config.yaml
experts_per_token: 2
d_expert: 64
activation: "reglu"
balance_bias: false
lr_router: 0.00106
norm_eps: 1e-06
tie_embeddings: false
beta1: 0.95
seq_len: 1024
dataset: "wikipedia_en"
Below are experts of layer 7 (counted from 0) of a mixture-of-experts language model. Rows are named router (the router's row for the expert), gate (a neuron's input weights, with its number), up (a neuron's input weights, with its number), down (a neuron's output weights, with its number) and show model dimensions 0-159. Each number is 128 + 32 x the weight over its row's rms, rounded and kept within 0 to 255. Numbers have three digits each.
After each expert's rows: a language model's description of what the expert responds to; "gets" lists some tokens that make up at least twice as much of what it gets as of all text. This comes from a sample of Wikipedia text that the model never trained on. Tokens count by the router's weight.

# expert 37
router:152110113121085152166127100122138108078192066182146095154147176076105171109140139125170107160143146148096115118231103079150098137152117108156167086113112132100131145134157139124108124165147096115055160129128131088108149135141081120138125089177152161134099073119067126100118137139189163106127153125116080205142142095109140123116079100135119045139129174130107110151154156176132155117101132111112154152122126160158114104120183082176059159197166122095169183161084187121156101152097097
gate6:164133173079065155116182148057156093149119130095125123123095169090021135078074138129101098171169107122070118092139181137129142126129122125142117063130189129055126117159182107147168092143104168109128126128093092055121118193171108125123130126142125177117123172146106115133125158130162178105130126125204106160081087088137099152133134154126108083122117120171133141108139093136109160122112118037124098126080104111101145128168128155156063115149138147157072117143070112125132080100098130
up6:148144107114114119142161153160164123140116160064115118086127104138139129077085128133130091157158041124057129140080104153130126085202093128127069062155129040135125076127152118129234154140051121103133126155137115138126128166199080126147128141109132143192174132164141127150119127122221113097078128101134129150104134143184132118150108107091144170168140127147141156084133121129109142148110114129141118126082214145128136148131125140125110141136181132187104185102152140131040135125108141
down6:107038081093162152130158109124134144162088144132105137133142159135180092226090155132144107128128115154058129134176091159123065172115119182131197156124120132187117145126134127128144166218062113143064142195123136144107131190131108148137079147148142102167110078106158086135119128132140158026138140184154100122107105157145112165150128135118125095126164049124154179138095145159130116102124128105110112060130102095119132135127164141150118086101097092074139156161129124144134130168138110
gate7:088129161090156096117091150083180071121144137111129092121113123173117124116139138137129143118104127144072127187157123138191149128119061105188210110082111112026142217096170154142086084100142168135130128068128127124130122104124106124124155126125172211124128118105091116118134098151142121174052152131120170127039087098128132101126098129070125099090122097099162129180135140173130126163128123160190162130152128126115189147152099131126076123129095171126128093096142120142137121122128210
up7:107150113150089158142084129139136128087062097158112119130118168133130110091091137102134122130151168129135161128142146118112119140145128132046091122129090129128108169113151060095117145159123055182132060080104194099219101141130113042182084113092125055129170129127129145118096162095105229115135132123091127146126162110125136130136155110154105190134132127128125079115132077153142134188124132144173126104131139149123122077094121070123142175096090087116031166105132158126099165129120076
down7:094068110124133103122137128109114128208111118081166099124136101138157133135126078151146183070147094119147182138130114106110143152142130135175165129059186127116115122092092160095120132129102122119164205154130159148126113138073183122111133117148152185154127221121147122114173062128117147131126127123131091151127080122139047122086095146118110123149133079144161102134082192041171119125200179113124072072101126132145178148186130105134109128122064158107135065105150143165128160097109148
Description: Articles, ordinals, quantifiers. Determiners and counting words after the, is or was, such as a, first, two, another, following, no.
gets: " a", " first", " an", " one", " two", " three"

# expert 41
router:122139071098143169117122119146136150161157174137105148131125157106144178154085166080130117120096150143176180148160179118160128152091114125176162102089073141171150085172089083155140117096127156220090112143137143143145103123128057070158168154126130144156171159191125175112124124067147144087135150133079174176144114151043152125082121120112131107155094153089088076141142107143142090107137123139106115114175109119159106190154094203173136117107138173082134107083097136159144078123098190
gate3:097115143054133108089179148097144125146106172140145150129134129124111128122128129143139105090151094130121156185175106125125092126127130118130119144109142080132096144135124145105115127175140122064118162075181130159139121121125225092202108149127113227101110152135114156166069094102124096065165134103127126125135173115093129081139119144116138105117117085148085129146130132166155100196016158075099122153128157198116155132094037103145163120129154185106114136075115187182152115121098139
up3:146144129120174116120075117126148120105128148119102171125125119135255149136130064142089144162136163106114127092117156130166127109121134133062085104150091146130110099158111113067150208061139146130196076169000127095090154122153106144122121122134132120180138169159120191130065108114086137135153097147135112136128142136105111128098098174123128138181142128149134119145162099124188151098124133199180132113136135100162138130130142149084105132125142090137181148141120058136125134133141120
down3:135111138135126122142199120152130121142147216096162146067137132170156152142140129103141123109131162131093118134176136103123141155144134141069132127155156142196084145199081136135134136135102115127066179128105116080128206138076124097128181191145093132158164188036129091145159111122137091144158136149180136129168130116112177162113091112088072126140130102104125161103115190075187162123109114173147102155141140106142126047143119144145071130133150120108146128098203151051148122077138118
gate4:047170127165127101157147126197084167121108044166108088155163170170109082172078099139106112152100173093126106141116100144127110122052134131134117150109137170126121171122152161124131133172121144133120134125136097122132070145152129122125048155106170118092123128167106175131135095140148127204147152124115126117176114064197099126112140192099172129137124154164113123091141138105200139121162127078132150082175129118164210144184126147132096099079148117106128129074131039128178129123126140
up4:180110119142107145070083139060097093148183060072148106124095060112138150127148143120163115096135114139143220146185145148066113103133139132128110132096193105144118088111063138126131130180140182134141139145137116117119164127157107137136187066131165100157089124110128059122143114140138127068128134109098104141125093132102099082118116076149146150113129069124155165134099124085114125125140102172136103166121169146096028094127106115158105160132138163112135209226112127156091104119166128
down4:134139158105179111126143128134103164219135145113084175137127086127148150131159176157099092097082142125133130062203143127129071085219118128106148100121116185161075111115121138141133125084139125054099127194110097108101182127133201138131165136132098123142102123129093101135132178118107154169107081141098139105097132116110116138152077095120146127128127130145133102066128176167139180151153112173122125139099113142135129109153074087117102174078078128015171131149125125142215146146145126
Description: Labels and name pieces. Colons after infobox labels like Province:, list dashes and pipes, and syllables inside personal names, such as he in Gothelo.
gets: ":", " |", " –", "he", " -", "-"

# expert 16
router:126158140138105071098175119139147104116126077155123167151104121160132152096089162181142081137095142087072081080135035103138116101085142117168155149153038123109163119091124095114051090137110118131116087093122157171142069137147056146125122124110187134127114000164090137114138123103100156146137162136074124177098149120143146095142134117105126096126113178107147095116098096129118137108156118124164173139162140147104131108113147136158117173087134072145095156162050189106138098109133116
gate4:137156156128093132192135157108126191085132127151157117169110197067065160116131095131124126128105000161092131199192130123183118122065126153118107068127141123098130139138134111132059103128130137133145125143133124114125112075146128118129128109117164222134106127134102123150103082131089105185153123169129153134118109083111083127094136146138129096105121137129131163217130107137166118131125088060173124052074119151151135103148127117147168155139159129121150121167088136110160129115052088
up4:086091100116156197110121114139131109119124116083150125103108078186186144132085129090121121108154123185072122131094120193083122190152128137166130145120124133138131098107144118140119092072134129128127065132124128126147097117178127130131063114189137156106195164192130140117103168112132100130165104182147166151156199131130165100172120142115136122163171231026138117111127111129156112135139122147136132131101251148171105151131156119131117071194108123120083099132131148124128134125171128
down4:078121124137123121120131095102131111170097128042124113128185124157191112159117122115143144094129163125066156129109127126093166121105131111044103106146108155139132176133112092089147086255074128150150103137140148128153098114145139126167128107151121154130123166058145110146154101139090129125119179076181155119120151140179206123115128168128136158128127110068174104125149128073196090092185156153212112081125128132104100151132107131149126128085166149143144100087141113115146130096143128
gate5:121104137148157122091153148130126150080077092156122220120187125126133051113197132139096128180072134095058143088163140233153137133149071147176118122156093096130127159133133169124073139130153183162158099126179131102158138213103145114129100112058128129136145089126102143121075089103099127120127148156138140167118119123186112108072119118104110075133123098121147130123162095105186144109168140123128064129152174173127151103142140225144114128118068149126113130094116108128128149125105107
up5:154120038136127124145139123107127103127156118146049152126129120117129147130080110126133133119183157137203190126117130065078155127114122085100169201044201117140142090089190127155129090195101073085134115140120136140073073113129115137170123133150176059140147153155131098150128142133180105110147196129093151122133123165119123126158092117133113153124140121190078239124148169124107113138130133127110184088117130121118096201177119088146115124167123144120119142148141139115174161121129132
down5:129107134145089140124129159161099040156084099149130095128169128140084135126101135217136197178046161110117092085107154094115104148136139145138156174146107122094084133112129147132120128151115064143137126144142146128154129133128141122149094131135152107142102137164178141172183118097062186192114126080162077140070132131096111136101113174123153127147123132201129078153143147062149101130099162174150113141159081163146124155134063163142138127041128095142125144103124169106125066135123033
Description: Adjectives and possessive suffixes. Modifiers before nouns: 's possessives, adjectives in -ical, -al, -ive, and hyphenated -based or -related compounds, as in political, original, Afrin-based.
gets: "'s", "ic", "ical", "ian", " new", "al"

# expert 20
router:159169138134130100132083078125129059114082154160116097092138140139136076115100091109097162151127080086076128152084103155059078101121155115179116092162199143090131142181143178104090047124089119144090150156131099116182166132144127095119085143163119129091085065106120071108086158119105088160143107149154153124097120151103100080145146137166129160134160104118147093107080063082097083102153074144141075138107150128129083140160101100088125100105133068112116147114177139090202136130168124
gate3:186102134134150160123008109131153105133132122127065188103109122081070141022171156099141161136123129127122111096129129102117181129132124069076143124132154130098157129125149106098164117134143128127177144123098120141138119135108085203143092118077123076078079170113136107175165124159130132145142157128146177073140116128167121130110088118130163150184133120122146179125104061102116096128121050124098167121126178161122088185141054151164073153131126121164124056174155118119131137139116124
up3:090131119213185147166128085187130153104093115083129092114133078094098116125132128113097147101137133135180102121122101144107071110117079151123106047172087135068147099127112124187103148120136128228112140126138134136129158127136144142144091118148148115143122070130071018116103173116144144139131083102131065144146145090147124113209149065145076172101105145116137124113117131181140140088158151063156107174134080112151127104118164130176139165097118087093087099131094093147128079142122115
down3:127129140147150111181144103126115027111142109163167115095125109095044115199109130138167192189111078066085131130071045142103127116140131151189116128143017122118130126155146125134139076108083134130126093142121134105163143125084122192075099116156159104118180081124128196158137154092123122160119124079122124126075143127130159089133157147134160127135126109101109084132128157160166109137118164127131072117058089122134161112127132038134127122137137151136102098117103124126136058150135103
gate4:135129128087129127124090122124112099190131144125150091125150124113100096139113102195085154140121126133105120083108115152161127157160142208129116080099083126100138068068173170144145163149092130129128078052089145109182108129136125121096090127113131121198128069084163176120119128165045096189151118095150198130115127129099114117172115033134130103112153085115118145098124117092128119153151145125061197124115243138159115137147155110128129133116116115136153109111166169146152171096138068
up4:168101089004158128108137106128111147101105077124151144114102095121121180143076134153155142134131113129087161129122131130120088119134119170113139124111137125111101056119126121166131161140111123189148114069071169132206119139100081103101187164030184127111138122180163115107137128119105101127131114130175140129139108170138168131174141084127093109063136127098104131129155127110142141123172169122127146132078129175158036154191086089172139137114130080128191127119164110168205148105126130
down4:210099130148128137146182146143116082127135113136109104128143078164115105142100151211121140139130177153078096123111121162101147133121119180165144135144061135093057123132132156133106125127104137134069107174102083138134133133094129151178129126119128161143121148128126161188155146133010132165074159110135157128128128081128016140166141207145162131098142132091109161133118126078129091130120124125133123127121095130197138133065173038103161127174098110097103143129100136127093131192128084
Description: Titles and list dashes. Capitalized office and institution words such as President, Minister, Governor, List, Department, and the dash opening a list line.
gets: "-", " University", " President", " List", " General", " Minister"

# expert 0
router:070138094163104122090119097123123138102163137144136145124125132131138113131106060071125179092111093148169199133164132129090111178128159087124137138042050171179167132122087155107125111210129099066150099102148134123111108101126088151129148192111093167155152156095191162107148135162093171102112135148088125175138158124116123137078107121165086090126109066127075131131117143158133086153105136172136115118161097158099102051149111133094099054092142147140161131099132140133054104113198140
gate3:096062052172138123173138192128173121060141114127229139117140117096147128133095141136100102134114130137107163136113086187104112114129131068122122095129130208131107109147079094178113076102134151111122106186130091122154169125191104092134122125077130128138128122154141154166147127135199151142096088177137151128170061086141119126120105127142121172103080095153089158134098122086135128158135055116172105078132101051102127129190151139142103104135081103197092119113113142112070150109113131
up3:165143121212140046128181107128117109131134132130133134136118142132146131121143199096066082166091090117134167117138153159128125103127173100196068116102164150131053109133111138144117165136128135100127125133112090096152074086102128042096098201088125128207138123143181120165116181070122104125084127126140114127161097053106118148100105193120140130135072090159097147129170157141184072175172122143142074122153110122138187123126145115129129151083129110158163109088134074136095148119103146
down3:121083088098108129129085143117177213137119115129105147110134137131091141120132159128107150191123122156092077074110146160104113118133098147172103115124128143144107141129143134179125128169121144104103171135100115109121141130124211097140128105139164142168129068142126131085156139123215167150128131128123098103132120113146196116063119127152131136128239124115119128129171148117124123122107143119183198144140064035059149152137116145146133044128123169148185123075123138130164183208137187
gate4:100130133139166066097181081136133109137112131151123042188144120156012099142146119099123097123058193166186092146197143126119149130173130163154112109143115178085134119085131149131174123094128147117089186128131164123169118128141089046129089125126129100119116134134130115200120128167145127147162138176156155163107144092086137126150163120128057149134164121173114143131104096136175145129119241129133132166142128166166137110078089106153137186170109131147129109143153130129098091141103128
up4:143131091124134137050172106158092132145129098143143084216154100127064213116156138133125127125124237178179130135121114136175130158109168169217092126127146074107087138117166133133157161087096174143083179112129103129163128145134046098130140131116134112140140154144123143134132114165166154146128137177153160128113129178124139113109155128150119163123147090124149103178073085127142126187137128148153088150189111113125102097141055135072120074131150136105138130128133208181125156139085127
down4:125134167128099141111133119080121167167131128141212117190181083171083137115144130116130166145127213194163122178146100175128099120134169121134107167187143147160136081172114184132222090109096179127127128146145147132140155138143111131106144170202127122162124131114109123139049070135122134161168129146101134125134106108143100066158244119140145151107136139137092147152145140134197188124157129128144146138175116122130155123157089102079112128132105129094087099114197124136105068130129144
Description: Lowercase word-initial pieces. First piece of a split lowercase common noun, often one or two letters after the, a or and, as in ch-unks, m-ills, c-ement.
gets: " d", " b", " t", " c", " p", " s"